{
  "router_score": "softmax",
  "normalize_top_k": true,
  "routed_scale": 1.0,
  "lr_router": 0.000241,
  "vocab_size": 4096,
  "tie_embeddings": false,
  "dataset": "wikipedia_en"
}
Below are experts of layer 3 (counted from 0) of a mixture-of-experts language model. Rows are named router (the router's row for the expert), gate (a neuron's input weights, with its number), up (a neuron's input weights, with its number) and show model dimensions 0-223. Each number is 128 + 32 x the weight over its row's rms, rounded and kept within 0 to 255. Numbers have three digits each.
After each expert's rows: "mostly gets" lists some tokens that are sent to it at least half of the time. This comes from a sample of Wikipedia text that the model never trained on.

# expert 50
router:194172119134106051098123156085122169105080088182138125139151106164138082180141129142126130107163128188149118126141051133084157139116116128085183141108139145128171107129120151089082165119095140122129120158149065151118150179167065162100105120128111105157155083103072077111131119084098137100150130124115120105083087128181126139147108089159113172184084114112180110123144070173131097096097138139088166103072089127057113141137166128182162142158099177071079139095133125160142137112079095087138134182170085114051140105109084024120151176100133102118102139146122114131116107124114113055182134147129160096087133102084161125187091181086116124119141136120096093103131179132155108117116
gate0:136128143112114144177153126062134126143151141091131145126178170180135077126147106107140054157077102122131131169140152189091130163143081164121173133120069154149117081168131182102166161114047109067105122125149075170078108119166099150120099141110137122099117120120131097101178104132130067206149145113146086130145137091127169094125150130118106150143137089130164154099118160137092143070145113163129111176087131138129107205137074115121102108091133175153144134120066109096088097100130109086159090120166096191130151152126103169145145152079115137177179116124083113187106109068155110160145153175173095077103128144060134114161149141106123149157225095077094136145102109035133137118159
up0:129072133164127104157127148117141099104118184124166172088161135192077082122120155120076083156104106186214145141120134181121209132153133173125140149122120131114158037150067162119082137139117119155105136117170116167136163197096126132117136125152171124099115135143150056051146122138111126160118133118123102134115116142132161103135166124118127120129148082134120155070124159209150144099165185075152148114131130117138106192120117084150087127140104180117112089111128150144152158140174121108154160172160105130118179123126150167128129187177111166154126147115105120185102161025132137184200142177120103111118134131111142083188164108192114116147187049069115125131127116085150139115102
mostly gets: "ar", " war", " Kar", " Sar", " bar", " mar"

# expert 22
router:086143110103127099082153117152143165152182075166160142173104075123151085104040121141167193125129173094097112112146095140107106134095084120124130092169081152118129104160116113124087173165184078116108163123122135078113122147067181087134069157158151123108140118189081074102090164152114109046177098131119135159089135141163157140142179075110149158147180137138084180106143136172147118134117134100105138107156106089166155161160084089168133114163103131119132131116169101134097093115151141172135111135160068116078083136127073178110109130136132193108149099078168081128132161189094151070158137113166089206124159138159117081156095130140168156132155145129137149139150190141151163138062
gate0:094154127142126105136134127098159139091186053087126091092158106135058154112148129184095183113111150144164118115114071135104142093074119152180146125083167133074109110134109160169043069156137093135105137095184160186091178037128125219113121130171121080123111118140144090087133134089111218152081110104140115143110168176085134133121152078145105165090189132164201161102137122169128131144091153203114144113142095118130171163151107162150108097183123129136155114144118187127159126143196141139113172106169142137087111111141104144083096126091163155141092112084118145105161125098130108069109132117141101158155160103148126131172170116145109199151129119136083187146143123114132147130110
up0:100131151172157160025100138140197153090124136134100112149138163154085108205106110138140082091087116108136124150141161099166091092099085156071121158136121163144145166115097150162140113146146124101142089165078178094112130156127092061119125122056135114157178126113126152122145134211084093135187127114167097074181091090144114125145121183149080094109117145105163138130103119119126168101173166070073158174119162161157115118128146115154134126115074141093138106129144130053160195135151095159156096104132122137145140162057193179111151149117143127150112061126143067114083143178139125149145134145166129102050130185170112111131154101096162098101136114113173104120086159080148141128186
mostly gets: " Genus", "idae", " ;", " MPC", " Jr", " &"

# expert 109
router:094096115142092131156132207134164135084088138115145095121107103096179098089150132117134132139153123144143155112095149113150116152143116106105166218199104133135129133169147135083140098177112093147085151100161129115166086119096146096079106180153098062116090109121159121114160093107100174169096182097157143194072163104137145124105149148095092106119174180168080184173131196118098179116140148085154113122107081151095143144103121136093105138073128154080164126108060090134146187105185114120112112030095085104134104175088159169146151155119133122165087125137094125141097140134162167121144093132189098068153117102164099127134128118052135175178075111169090156160135128159156148088128
gate0:114147158098196156118097160095068165086122150135137183139138109010137155172129164132156134125157134102146161191174134129123145136140150135102141105126183155170195170107151096164192080128099114130120158116121216150192063180160187126148125094142110134115130112151127125104127114132128133125109130121139180161084108186132181114081155143096130071113112096128171139096160120166185123124129177129105080135138167095118126130125121132094182147105120123117123094097183101122161128125118115149150156052079210147110108110101134095083171089177127108104136182109160082109126097146099116145109128138113111118122098107078176130081150119130145205122110147156081115171207090187120144130184
up0:139161093129158113155144146133125157171143096111128117119176187134067133122097146105102135127096122135135113141133127071131163097111180107156126121145118154121105132160170143154081116126040098133150108165126059110151115116120118199091103130120142102118110180120184033132116119116126118180089110143161155117032133152122157065096100144087107147167094155120172117083102106092171175051106121116121203081138074171061105097165112139140092145112111079145134076098130125154103162089133104119176132130114088101144132118080093089196121141161138101123058173150124106181065135080099096100129121184132095141100105184059124135154104150113128109120167100069122187129113109082095100154109
mostly gets: " on", " to", " into", " for", " in", "On"

# expert 56
router:127156139092083126109148160045158130105201103159072101111159174103152169118118110089114144173117120147190109146149133126114129145145113100075157058124141136130122130127141176179161133101156113072144097114166113114158092121132091145144136073082152064081125116158220193122105148094175138191061124114118149117125119116113106128099186098147083127204127092135134142072096104150102149165144099134125105117099121104203172114161066126136151104092143140110138174117172084124168089104147122173127181103120124148072120051197117115166109112142137157124150141174113140187141132094133097162171126178147085154054130116133119137083174145088102116163085090101127110196147145104151116156139
gate0:105102144091107141169081141064142146126141136168077187129135096101178147060122135095124140165126134182138162112137122138100090108124085090202092082110111119109096080145146124097140128104119114120175130059081088121148088112088122105088044108118104162116116114136074079130108137062128082095057164116116139091137050111129053166081155117100092151170076064136096163102172091167117077109128136166137100102166144133119127059151105145137127154069121114086086122111155126163157129129121082135168127141144167132117124117150043122141085102160122114122101172183124125156108122078142170123166105145131107160111189112108103139193132100070123131148151171142166174095131188141142127111066
up0:115114124108137137137201070138142135149108097087114110159112116078147110150096150124138096127147126116182132137080145142138103051182124145073116081130153137107074156099125169164089124149114161114104150099150173151147160101163126128089166127168102157123182121088166160168170165168105113145111166062147163124159135140163153172133188091148113139113120126190145158131077095164099167133122119104097157136110083128145133179132088125124096059101163129061102065130109136077095155176109153093090181169152113139129138148108164135114099142126105070095201126112163154099065202091131089111116083215195175068112135096157137124130109126129140149186076169122096215121126136111109105100139
mostly gets: " JPL", "ourt", " census", "atin", "09", " ·"

# expert 103
router:097161167101183116126125148111135125079139093117132110140089128135162130178092096125175183162144141144138149129200053196066129137139099161136080124093170108121088099109133102169104109139125107137084137123103158154142081105116104125088139126172073129146141125148114206125154107156078154076070048157091144162113139149100148094166140091101127132161146146093069120153147149156111151135108182167104175097136079087159106116070181141149118115111066058108136124109144119076092103155152200065157152085156174119104060143165095132119124128105149148158104104172142137126145084087089145173102104102209172108134150089140154099147140137196107098150098130128112188147157080150165098097140
gate0:173094150129121162159106131167159136141104144151152189102066085083106137121134150161156147097100152093085212140153083106113118176141160172189115107109148093092108152097129054117165114164172150177145178166128111188174068105138148158190099167096110126053109094139143125147157114156184170146126085136129066185157161108102128119146156135083146150198142155108126127166126176085077148152059115073156096102207101076178099065122105140081075125148149076116147128088156158130086098127137115117139147119108148135129097148146100092155113180158088138111174153088146101106115089141128120122090047112143119110100109163103139160127158101110169170135115166145165134172113109134115117151103
up0:129145096120086142113075122144157092127172113172139151104085137113121104122165141190152134135155171102131214155198164109164180168124122118166107133114174071133133237156110079121166159155147125109156154149109097192163106163104155165160085198147148127141154095126141133143116104170207163110078105157120133195126132117107133114139162160096159140138141167062078147153115173104085152155085157078132126151166129145207159065126083130100128125126157099131182133137132125128118037107180093162080166122138140099110118164140146141123081105151116164120201126109113120128137125108112095139091089115176130076104126149093081193136158117107160167085088128126170161137132091146102114078104
mostly gets: " James", " Smith", " Scott", " Thomas", " Richard", " White"

# expert 24
router:143135134166134090150103092172157148113090120144104166138181136122178179132121121147142129135142122113142120112106108113130133092158124138079149095117156131064104163098085068111139111150097149149135141150086167105106118061157127114101066126211138139142218134112136132150106157119135143132200148135148138194159031090089177110088138115188118108126109127123158123113174129151098070147100164105114113118130108128097165124120135166151150175148108164143181116106140034134128118141110131194110163172102160158104161185098156179090147184108132140163128115107123114099191100124126132131120070166129037119120127093148021131122113116172075193085097138099116071117133142068169144122160
gate0:137178139112079132155085163130106157169185067133119112134116111156125145111143155161177135185199162092128153153105120174164151154115154134089142149136146094172074127126080111106112165126112098170150153150106098133082120081183139175165174091158154065143153131138116117213136075047089147149147150100144172096132066153160159126083209166130119120191117125070144148100137133082152025167081146169156105165078161127100142175166112109157156110155145166080140157161130118113126087170105163140097131118155153103175117131136097162116158084116100082087078106103153155082166062154161143103138158057130099140139112127131102107138115113081154171142125136142126159143171132168160113125134
up0:116108115096135167082153143146127129151108157116126120113098155156100107154035096081078139157121199146208090130098143140120092122102110136078109098139105106090138056107088150161086240120138183123133152182156130148124083086165129171127124124166137129112118148121089142140120134129121120168190158109174138083109103110119059060106139083155121123104132090118084129121105171097089123110162093107092123120149108054133160111175106129154170098157163172128139116097143077127126129118114132168167110115160157147134120119188096103081175157102126096142143024047123138139181102106188073112115148105130112190092118145085111137149103149097121125113109153100156074092156159115134201152159
mostly gets: " My", " my", " Hy", " hy", "y", " Ly"

# expert 12
router:120137130171146136114164144112134120152157067138104110153108154099126156135129144154171109099106105113072118111060114148144154094134112076156167106159210131097106142121108128143175129114109123123168134124070113117184123122101151090132132088116111164117143178107078188064132121077116099156103108122086157151099097150146090100147107120108125145139131168198209125143159065133171041167137153119130138109173129108172161126140197154156185158136140154116126146151084135107161124104162125110123160170165100155141145159151090119109145126076077119087145114096158072151167124142180138147096025183182077153093193131121154101122169099095175105098090180155049102095149169139086170107166
gate0:163181117081117140124179195100143152173117053155106095078156141144138111185107121169145131068111070112104140162089165139154140171133168131091138087138153116093135073106151098117163162118065138105181128127145061126179105128152119095178131156098196145075127145158160131083135069112101168112127112113159204119069141090141100170106112166179102183098104129112102158095152129111156144059103100143189115085144152136160148185120120160104081167096142176114099115208128115120168144056070070130094111067144125163155145111107147111064124092091124128107137132149120137153117130128149135120092081119124051145114168117082123091096124146061161136153113163128151135116149109168120141164138
up0:113172123091117175118120144153190115117102043138160117135112149151138114196122102158096131082087104106109139149137143121140135182115188113101178128168104082115166155170183068100107171121135110142163132140108110132170039114171146104121194124100139128059134076150135162105095121139118155098175151113127134181040088147132081140119122143117158095122148114062076121113142096070126129115080123113181072122135162118149102104115114118173173174141139121158144157152120180127179130083120167154142080149130144135163139108138170120179101103151119102087116111146125124191206092127099155099131123139104153092127059086089152163080117074193166050144150130087153127106194120121142119084140
mostly gets: " Russian", " Roman", " professional", "ious", " Israel", " Soviet"

# expert 96
router:178109154100171134160165074117161091097215132100042182135113148132126160092167118093107147100194172132130147088118081100133111167146146146158113128103129192110119185146099132075102128111120120143108107141157156093150127117081134127140071085173083102147165135138144065192098127114121078126167151172198120114161149091187154168137108150133151100119128143080127175140139119124133138149105106130102109117155112119153156120116189082130043106122163127128167079136099117160142130130116129193094100150130116105164177170109126189189159168206138181147154051152123099155101138084107127105133183133109099053124045130135114119155114141095103144150101166096111108106105100133144081170166
gate0:153118159068144108124196141115171118112190062081101128110091095085092113149111137090064161090147112135106151106189202115053159127128160095142066110148101136056131088137097167187078138119139175160097179174089150122136116138107187177182096161095191129120099106091095145090094111166204109084099163138139160145094153127109145112096138171080118146119125090101119089166207122156113137140128110161159135105168146132115117165117156126091131095156174134078129152126183107130162098116156133109148179130114157106099157134145108206132182167138140130113119167132172151173174145136094091180136100167125167138142165143104115155111126131090133145125159169136116090128179159147151131177197
up0:117112131143059094145172121131166127144113154174123135140068061026126092095145129075076108116159139122096127115126139105090128107196151064138133138103085122129165102118088179145157120104191135118106159140114117150190129137116138125116049108135198160143181120157088183094098083122093144095119178165113156140136128104161134103123094140095128126115158150074086142154176102125132140141116109124136146106143131133124115084127181146130162161133130111069133183165131114123087084161122074147163183107148140157120172188097107184169171165100143211105083166128158083150144179178126104126077156107100154172104171166052125113126103106209065108136095146090152124137139120149159078134119
mostly gets: " CE", "CE", "P", "и", " bi", " FI"

# expert 127
router:108156137085125100115086102136126093162137079146142081136145142112145110118073141159173120102150180126120111107145098163103208125135130111134144127102079135120117170158164119096156169163116124099094052212060116137111157116127084113121126125163144133218148112088181168107083047127118127148089079138116144104131137127181119140137142094171108136117146127148094133127128160128152142121066116188138109122084116116081189086158198118117135099098190099104127144100145125116099098175082111101087075177119126155082141168122063048140190123079183114175188113137102089158066099094164098079124143158138177117173128086148139132142147102085122146135170083119064136139095112141152153176135
gate0:131159143125092083165131150170102103117097132083123170067100173123116156109130097127145058119147111124129126153159105109163127126115094132137139105092134137141134096153123141025149132097112119070108170127122083170079095113179093094130203088161126145184069077127164148119124109095174141165157115113125116161072096076192106208123082177133116160203153108104128142083162108136141151113090134100182173062157150128086195154156167123132146125094128175096125096138115140150116157178099117149123086125209189202100135108127130152123150134114140068134102197131121106101135102104160057139105104116133134116149148166116106110135175163099106193150164067171094118160109145116156129092128
up0:093157124105091079138114154114112117155116068132140154133149184159131158136171127116138095149127155159139122139111137105152085103100101148144197103107170177120150079127170071097150140128094124083113141063129109117091148126107124053144087112133127153175082152061141151113148088104181111138113121118101134117133082108166065134099068181201121147145100117094074102123136078193144121076126072106199171111110125152142123091143189065097082142114161110115134060121084088132152102185112146120169143134212172171178134150162137076074130148113147106144134157078092106135118085173196124139113129115099129173131122194106127117168177094082112128170133117202082127127130096085133130147114
mostly gets: "r", " Br", " Gr", " Pr", " Dr", " Tr"

# expert 73
router:076115130127140168088154207076151150054082095106073096151141142097099081117171062116087095100172146155159125094146063183173146132154144140130114100109097135172167089129146193062166162110105126074156124121144116139180142109138167141125118087092123083134081121188094134111121145162164160178151215150166182122146156143058107133166063135134130136130128109138158093122095120114121175169124137134106135153106154062158168114113128134106150144110132114057182105156093158166148161076159116159128104122145124114155140135105124143090103114119075105120113129121140142097168047163153090116148109156130173128099157166080152147074208086108064143146138143061157102119144141137100139130109
gate1:098115089113098140152192124127105133100072144180137109138128063131177095090110140177123145163170105105184159108091141129167116144128115138085154108101080112126190141093097140096133164139154100091136119168056087122132209159109129075143093107162082085161122136128152104167098132092081131129109171070111140123079061133150145116132131114133133117096153116129124189123091159115119123099157108076108154184153129107121139091116111112156124163120117153183082092121152154164119077145126103110086154052172179131120155086047132092118212124138057136099155110126110105104127097224139114176132131185110182145154142110142123207127138141079128187159147082093070144132148127081136134135082
up1:114118174161103064114142118097162094134116142162158116104201186180071140185167079118079114121148130138136100190130096088125128101129065217167097122175168133190110123130129146161105097170088197115140128108150168150140075105154116134110147158101134117111148137135138167191090128142158158122106062193083166067135121142102139103118150148141140140165150139080090150091137159137194082065123143147133189097117130114141166116157134187130139153134100098132174143083153119123195165105133079173156153113122161121143125116182091143104093161125085143135162084107098178139119156061103138125143154162131074118069091083136134167166126184109190109111132169098143095093168123150089119127101
mostly gets: "ated", "ted", " made", " used", " played", " won"

# expert 82
router:140119095115079142116125159106104164102155149177110171077201155138096157102125147064118172130100124132113099153139093144149101161165118123151183093071105131135124120165167058092162101122126100117147206121075127132131163107170155160141105110133147150182122187146138115139106206152187081095148148103146163114115086117134081100153093134131120139101112099192150102075142133160075075087108175102213136147161201089127121145147205125116127062153143161132174082098157140108091104151122110149166160130156087137125153136149075187072119164133119102203108109124157114155116061140167108101121119144126134124153109145133153125132186162189148155144127079130130172149171086143068080163129
gate0:147156117045202172145133130121123119149105091218112163146139177151089158157080122116085104102093124063120108146117149159142130193114141151141150146163172129118090115168065167126091083125102136127165175207105130192172148148148106139116154121131132125106130211179151092084075165109133140123070114102116142145173154122109161124108116126134113151084059129172151128110111137166163075083112134108060147096075129111098109137127187127086122135127145143129122108138113128155160079152143150150055122148095149208099087153080082103152123113161063132172121138109137082175155175106145151135149127173076130162091144077118165192102115132139097134104155113128157131113168144088091077088156
up0:094160133101157142084122141084080067115149082097091105144201129137092175159081085140156132121142085152127181146073166141120139109119159103164099149111120109149118132086103131098085108111138122182131196177125141144090084129132110108113167145114078171136146233148176152145065139123148105104138151126136188141091084128098068136097116118107137148115182084112146083153172089144162107187118099171157069155150143118100061123106183127093119114156103168114167113135186125156107167104071099132113127132136131146133081167114144138147177183146109112159051138097168122083139165105148090090117135130112047133076196104088124164075132153084140155099148145103138183115177141087112122099104
mostly gets: " sc", " sp", " sl", " sol", " Sc", " f"

# expert 42
router:117154113159123141092089099141118147159098099120089108084097144121141170161108092179099152080119157109133131114171130101111105180162133106093103084121071138163136192115145125112131196098137108053137161127131069109094184072127113131090149154135157124119137106162162125098134090108124169077131156168118076068130095110159065105143138107091109109087142150102122081088107170131091101093128118094140180134127081108079137189094107079145095115105120113147131074083123152144129145099075173142147119137109088208119202172112149120161184155094145120103097162067068159053177178094073077131102095107121127147080112139123164155199156137180138104117112150169108087167160113117125156185161
gate1:089048204159138092148090154131068169072148097112149122081150127152134160135150153148153055114132156100128120121124134122175129106124082144129097113079152206154172130066132119107131124110127082105112075154105088147111104090119076144149079140161144129097136180100120080122128192050101136157175122101121082116125132161175096141182125154143137120162157082139139109058092134093123134128120134130139173140155150193145088133176112114150156090123152054174101129189146100157105104142173119142090123151134077145155077154118042123198149139155117165079087111134122110096154114149120112050146156147103140180086131166148149139091121071085100136110133152171139140173081089141065122133126
up1:126158167116077131096131142131178119141035172182151145099103095158132165094129064028169141104158103103144124150142116115176130120152135200090079145137111166151135162113155090079139176086161145097151072144157101133184080097148107164163118153193159156102107126125128075135114180124128149157146135076120155103135115145146088106135100124092183183121130070102146180098102117133155147072144147184186147157086125132112178094145100095086088134138128088183136155141125126139109158172141147160114110082071096134158177109107103116136107152085158099142113147139168092078132125153144144131123142115146175151091075117230167104111126094132143094132139147165179071163115154115067077127126
mostly gets: " by", " between", " through", " under", " By", " from"

# expert 111
router:136116150104199104138138104094140122073194137127106113104141172111097137117069112110111107136112112135169147161104152091112129120162129141085090113082092101127052139144065184163162133108122172137159118120113038196078117161079128118096147134108127128094138155113176068171136109134146116085102085121155112134153153128147076148140137104072127122120171030108103223080120160108094148167101113099154142120119142110074114126120119134151095101119157154123112138104185125167135119101174122169102068100126121128129147154108094163144128121165149091129152097149097105196082099092117071157143146110081146105165152158133120074124174142110117177162132081104178159159138123041153168208194
gate0:089130078158129092145157083106209078108116114107103099088146092132075127138106141205097190097136079112172106160133129060193150069118152075120143130168136189089147095082135148130172080058069151092148137171131128102104142168096135112103143161069143091075107120125099162147151108088183113120068140139120146163146156092094112184141124057119176135125101124129122115086142116169081106083149102100121134114136162099102103123140122163094117137133123167132151106135120093142143143106080119145117100078162152168128076151121130190054124151107139101099138124059088082118117081123132147134137156095214126099122122107079128050108079145108164129106088111158123118152071125088188140126127
up0:156147066110138085163135092107159070114125140087081102102137158083104125113110088159150145088114076111163088168081170096195134084121113085154145118203116137099157114098154130077181062124160128104151111143113122139083148167076128120122120158080164121055143166142099139175191096108188144076102155120144111100131150102113125151139139056114162177121112113131117115112141090188122082149154106135136158080088144122082118134137114150072110107158146168156172133141092119164177162115071103129166086102152118185117047136142117157069101089154158112042201089086134084134157115100141105130176138112138113077113138140087111089139106153158145154098108107170115132160111079060157146137128
mostly gets: " hig", "itiz", " CO", " SC", " Stat", "irc"

# expert 106
router:117173094122099116180093131121097122148114131152144095076146115128203161130150095133150125132140121133157144173125118108109094104114197127097132119090149093089163053087150158061119174158147179038104119097156132141086149082222129136130149111137153153073170158139141185122153174062094098160155096149096116195108116084081125059146163162134137139089114126155134128106159082101117112171132197144117149079074109119131122074128074133107122123107141134144152134161115147132154127160118140173156134120100135165105117118156067125181125186116122141169122071074128146115181114062077150090183104107157115059121141143097076120087099108148094128102105164089172153155157139161103154076172
gate0:172177108109095140103136090126126083143147129072122113203122145123129107121146140149099090166106111144159122101128153140080159154137183117164189103121181163108079153158117124157168159111179127080040121145074112150170169129166122103163121119149086150088122147125113113028168127091151123121165121114132154133132129102066127117147180123099133133125150149150072156099180109088099124097162080101133121117082085096160140162086186104091106147143134156074063163189133081213137145136126081128084127120108097207154131181123132156155115106122110085111124093082078095129137165072101105119123069101149089095126169147124115119147109079120079148171164204121141161114145142093110170102188
up0:160187111122119141105161120112080110106119147118101167131115188133148108108109138126117102095110080102162124130166125112122144102072106099128139110129179149133157159092139162085108133088167131143063130115126109081110165171141126156124114078151170060096152163044151164145082108103143137220094131140125162122104111094145136143133133162087091079154111120168102155087147120094098162121130081152074197174111094130133164150097143059165124122117084179093118224184135114156105125161108093146120083121150115157072149137091089174188097078123149154155068119110126134083084155160082153100096124119097171127093134119141159143119195089163069061072172141180163138115178131144102137155169
mostly gets: " Day", "ay", "NG", "*", ")", "iy"

# expert 32
router:131078109100172134129144127123126126189124078183087098157136088131142120137152063153118139052152110143104136135115177181111119085126181152085095168144100098136059122125139196146122118116106149125162089107086109118131153145168141082108130129114131127174096190163124144142094130113091108100059202056203176205125110107118145168079171065087101077112095123088149118078185116133114123153117145132151131138141199113146086112103113187127118201167145114057108147122106085092121157168116144128126112069121119104144101164099166114167113111184108112124083120114079112130138181138157128142078097173155200160172124100132138124093169137140127144124103099116185146156151177105097101147107
gate0:084097121087152146135168091125141104170116117143110130120160153165154141177124121139108153140150032099153115174119131191100122125151172122081121116175101093074134134148139119112155159130119169111208112139105140207106125094101098077070146165028143146131158135093093111127150150134082153107121114127165099135087160093127088157126159050134098080101179140107116186163119107162148105100133116111117148138178163084196152128116102153092076124073122148103081148098158124102107138207087155121065084076102181134178155108142166118216128139145084120118079146099098168168183101078145100135091162161150137125139161073184112134132150106114140162112118161155123110137149171122113164113091
up0:099117164120137122120170075114146067194098124115120097126126159122114141112157144114092093087128059142100138155104121162100160167115127097078107096199146088110124089155124118095185163157161156123175111123077177127099142088136116100106175152061149177143155118069110065160136127133074139100112126130169146145081166095139109136114144109115091088105162137106082170147141120185142114077145126086111126168192210120181154116133128134110093046069125159087084189123088157067090144176118152162081112097129192121155135115115142137190155166152106131099101141071119123184135103066114075139093151198156146113167176096149143141156152137119128128141113152149171122087143178139146159091094
mostly gets: " \"", " '", " such", " because", " said", " announced"

# expert 77
router:164122147160124166119183136078129110184060142115153086102162172089173087138124159166131130108131115118095180099157127160090162094113150151086078173135099174089088070153114096094105053153171106146154171136077160176093131151089144114158141203168096118157090132148098081104103166107125101127171114138109072100088097128125158103140126114135143089172171197107081169076120153155174145152125085104083101099163116111145145112132085110163083122143168113146090092051096150110106099141147167172157157197081159148144095170133085089116102077155124162184106175153172167095096119113108156092151145101139116120087058132116155146115108109157138099112120149085123081175082128142128163130160
gate1:134217133105125088121154060131123150162128158123104085128087145123105157102150129208100098155121092151116146191127124058145166141137144170122099103125170091129125111131174140139167165100132116121139168078096085116085102145135123115110133128095172097119110157153144138152121088164145138144104132178145213147083157140113141102130107109075124131121167124059100152131109037116143123078134151102153118114123173148183122083193145080099100125155138094125093098172094142153127083102173060201143091115116082141116137163088110163062179152107086122169133104045108087079162152120123119080147142150128109087068116093095170116142168161129153146124085062096097177104143118151134117187076
up1:135104076206074170127103200152070081068150121141166168186103094121111146101109173096106100121120049149140127113083106176128132120176087112104113161074102144111136151132101116117042140117130145120147094134168117139134109118085155105111120108182135141126165092121122093100162159147162118102095117108128054191142125116161131114146111138097144063165138100120186112118107144134141084137115160192127151150134094126115152164103136144135077144112141129130140129075136097132123150167140124094120174134106210134167121099083157067159067171115150152053118139167069169160079157139086127180078148149115188163156185154137069124111070092130085118103171093159170147117099122136085099175126
mostly gets: ".", ").", "\".", ".\n", ".\n\n", " ."

# expert 113
router:149148133132131091095144166066118083104149087161144146105113078144144123154182130115121168075112103134101128153134120113124124139113102094161152144156119150109160112179161087175120108127158106071111118114088154155151133138118119055125138147092087076116179135140099105076154125084080154130157103171140112089110118122153118156091183181121203098083091126064080103124114141150097082159069129125190099136123143133166114115150145133072199185127152055139083141111092163076122075117142175089132052127130115106101132115145062084072113113106140133067152089167154113072085097089113159083111115071134067172182131135119079105148145141149109186108179100115061146112119145118145064131139
gate0:112163109097079075110192142107105146124105136118174057132152070182154110079164124167136182072155071081106133086124076084103094153119149120178193164194157118084167124109199164109151090118157148109146117174079152142096092157130140081163101123172109099118172084149082129132110150084124096098194114125136126072149093118096131094138128180138151147117093137115091153069165119127132101196092139138130143127114162116066123131079103208121145076103144072183099128148063149141154170102149118131143137153207110129146123126130098090131126111123162102079117096148136100141114151142127138126119125111142109147107148116088185143127125116061109135126171152159149085102131184137151066205104
up0:093177111066122071132152118147149114070131108137132189091162143116129115150208137157154132104160154105117124133055161154097129158167067133176135087199157105079099153132158144096098116191076114135127155131155214117153146145113106140090126181131088128135120160139160100154140124114141061153182134093176109126173143147141142055159202158151085127102076118115101148120110080180098179195096138165127144167113149145122140131130111120121122113124192166190051082099150133160101131141107150161142142120152127164137126130087132086155176124108195124107115127130173083106075131109084098151136084122128071108156144138169119141106089082059131113085171168146086171128150149173126138125083
mostly gets: "ić", " Ukrain", "š", "ski", "ł", " Czech"

# expert 110
router:150114103146089162135126098130129146161097106147086159157085092071072198158135144132171097148135058096094100164082105113108123099158073093108081159102161177174110066157143069158092065169113120129139151124125096173137134127147145116141113171178119197112129182158096157065149138117143126152076132113099179233101150123158178114126111113133172193107175152136152100117143101129115120162134136143137115116096121065126163156098125155085136111127122104117149148051100139177154113119096157081138143103175129164137170131155130097169118117087121109197192102138143103152173152176121127098140109159147144155029134152126131117218125128185104110075128120141148091117125115123129165185121
gate0:174153105141086100147099123118088135133132136090118185144107132090083150158147174198159110135131152087076157112100139132120200111137107142119094143194162150117081146130084147112139106106063165151109086126132136219108175140149098109084140161104121207056096136138229095114134111111121117102127134115145171147130163128109105111154112094087068106155141143116142134183139128151166059182132151132092141163123122098117178121152138165085090066207124153149123128085113089102140118115120124121144103196104085109157122147110113121198150098120130199116134093165118150161162083154146102107129059142121155082048159132159154164151086107194119157070125123148111115148129096126109093176165
up0:090151133095139143116139127171128130134166147157134101113101195117088025096147114082155198149150162174164152111113162136143121125148097123086122164090071185140176100120140181103138151115076131105141135136148109144136102095105167139079156098172148068154190154087147127127104123158181134128145109124113132078096111140129150089136120143140126228099145097150042176174163197132097226108107074160184113131101167130147100147094130082146183156137137134113151113142131214143128151158170167142150086069138163185145115124118160181088123137103128084116148088119135099119167158113105135143099156119095054151131129085105124127123130137102090133156110129140076173083175137184154136136129
mostly gets: "-up", "ership", "imum", "band", "writ", " follow"

# expert 115
router:118146169137136125133151201166190162109085108110129154077072137095101116128166163124122086138137173108154150133064111144135165139095132157110071196185151176100143143164175077179081101121126169091117172095132106126107124172136051177080155151114133150108128082140191125147150118134208136182123158096073180135132103136081169163155063107099187122134151128124094117080152142160088130155157114142180157081140117106119151112026211161099124164164092100100137125107112112096145148148119073152076109140122087126093078147115150127163134101158161154148083150119108114109110199109183140123143085140161091146137079114103130160098153072178132110138111146134107115158117103158097118111134
gate1:191176145093065146154109091138134146142159152128164141145072167098176148149122076160166122142132133143204143140121129128094087131119196159124145131155152152127176126176167136134174140133103087161128151092098050130144153118083067104078075072160140075169134135094112131098147227092140105160121124151156122099172138132137122139156112121081187110107137116102131126189122086120193112135120145129124196106121110141082138106088173192167122112080154145134103117125034162164154139141063219115106141169088105124107145108141141194118097081080148104191108145190139188101131127063151132129139145118143116111125150161049124139123164092150152108108113136123145146157134098121105143144140
up1:140158134107148115152147114117074120196131118096091171133103090126174080161149130142123074136146158104197167100097051108097074142136147152094139162134124168175156137138162064092167086170055135124120156158177129124149133121139058121050091129103107102136070133090078084153118197134059131162187115072133179128127109134096082133048068191087149171120144134131156140140114124130180151143163153122122145072115120126080113110104174203166108073105144150151124138094083140105123136140136146130103110141136106126067112152181165150103089114107102144115091134096149179135116142120199128160122095160133107115155098087060180121153134124137110186129081164124113130128111128130125190144146
mostly gets: " for", " about", " after", " over", " during", " For"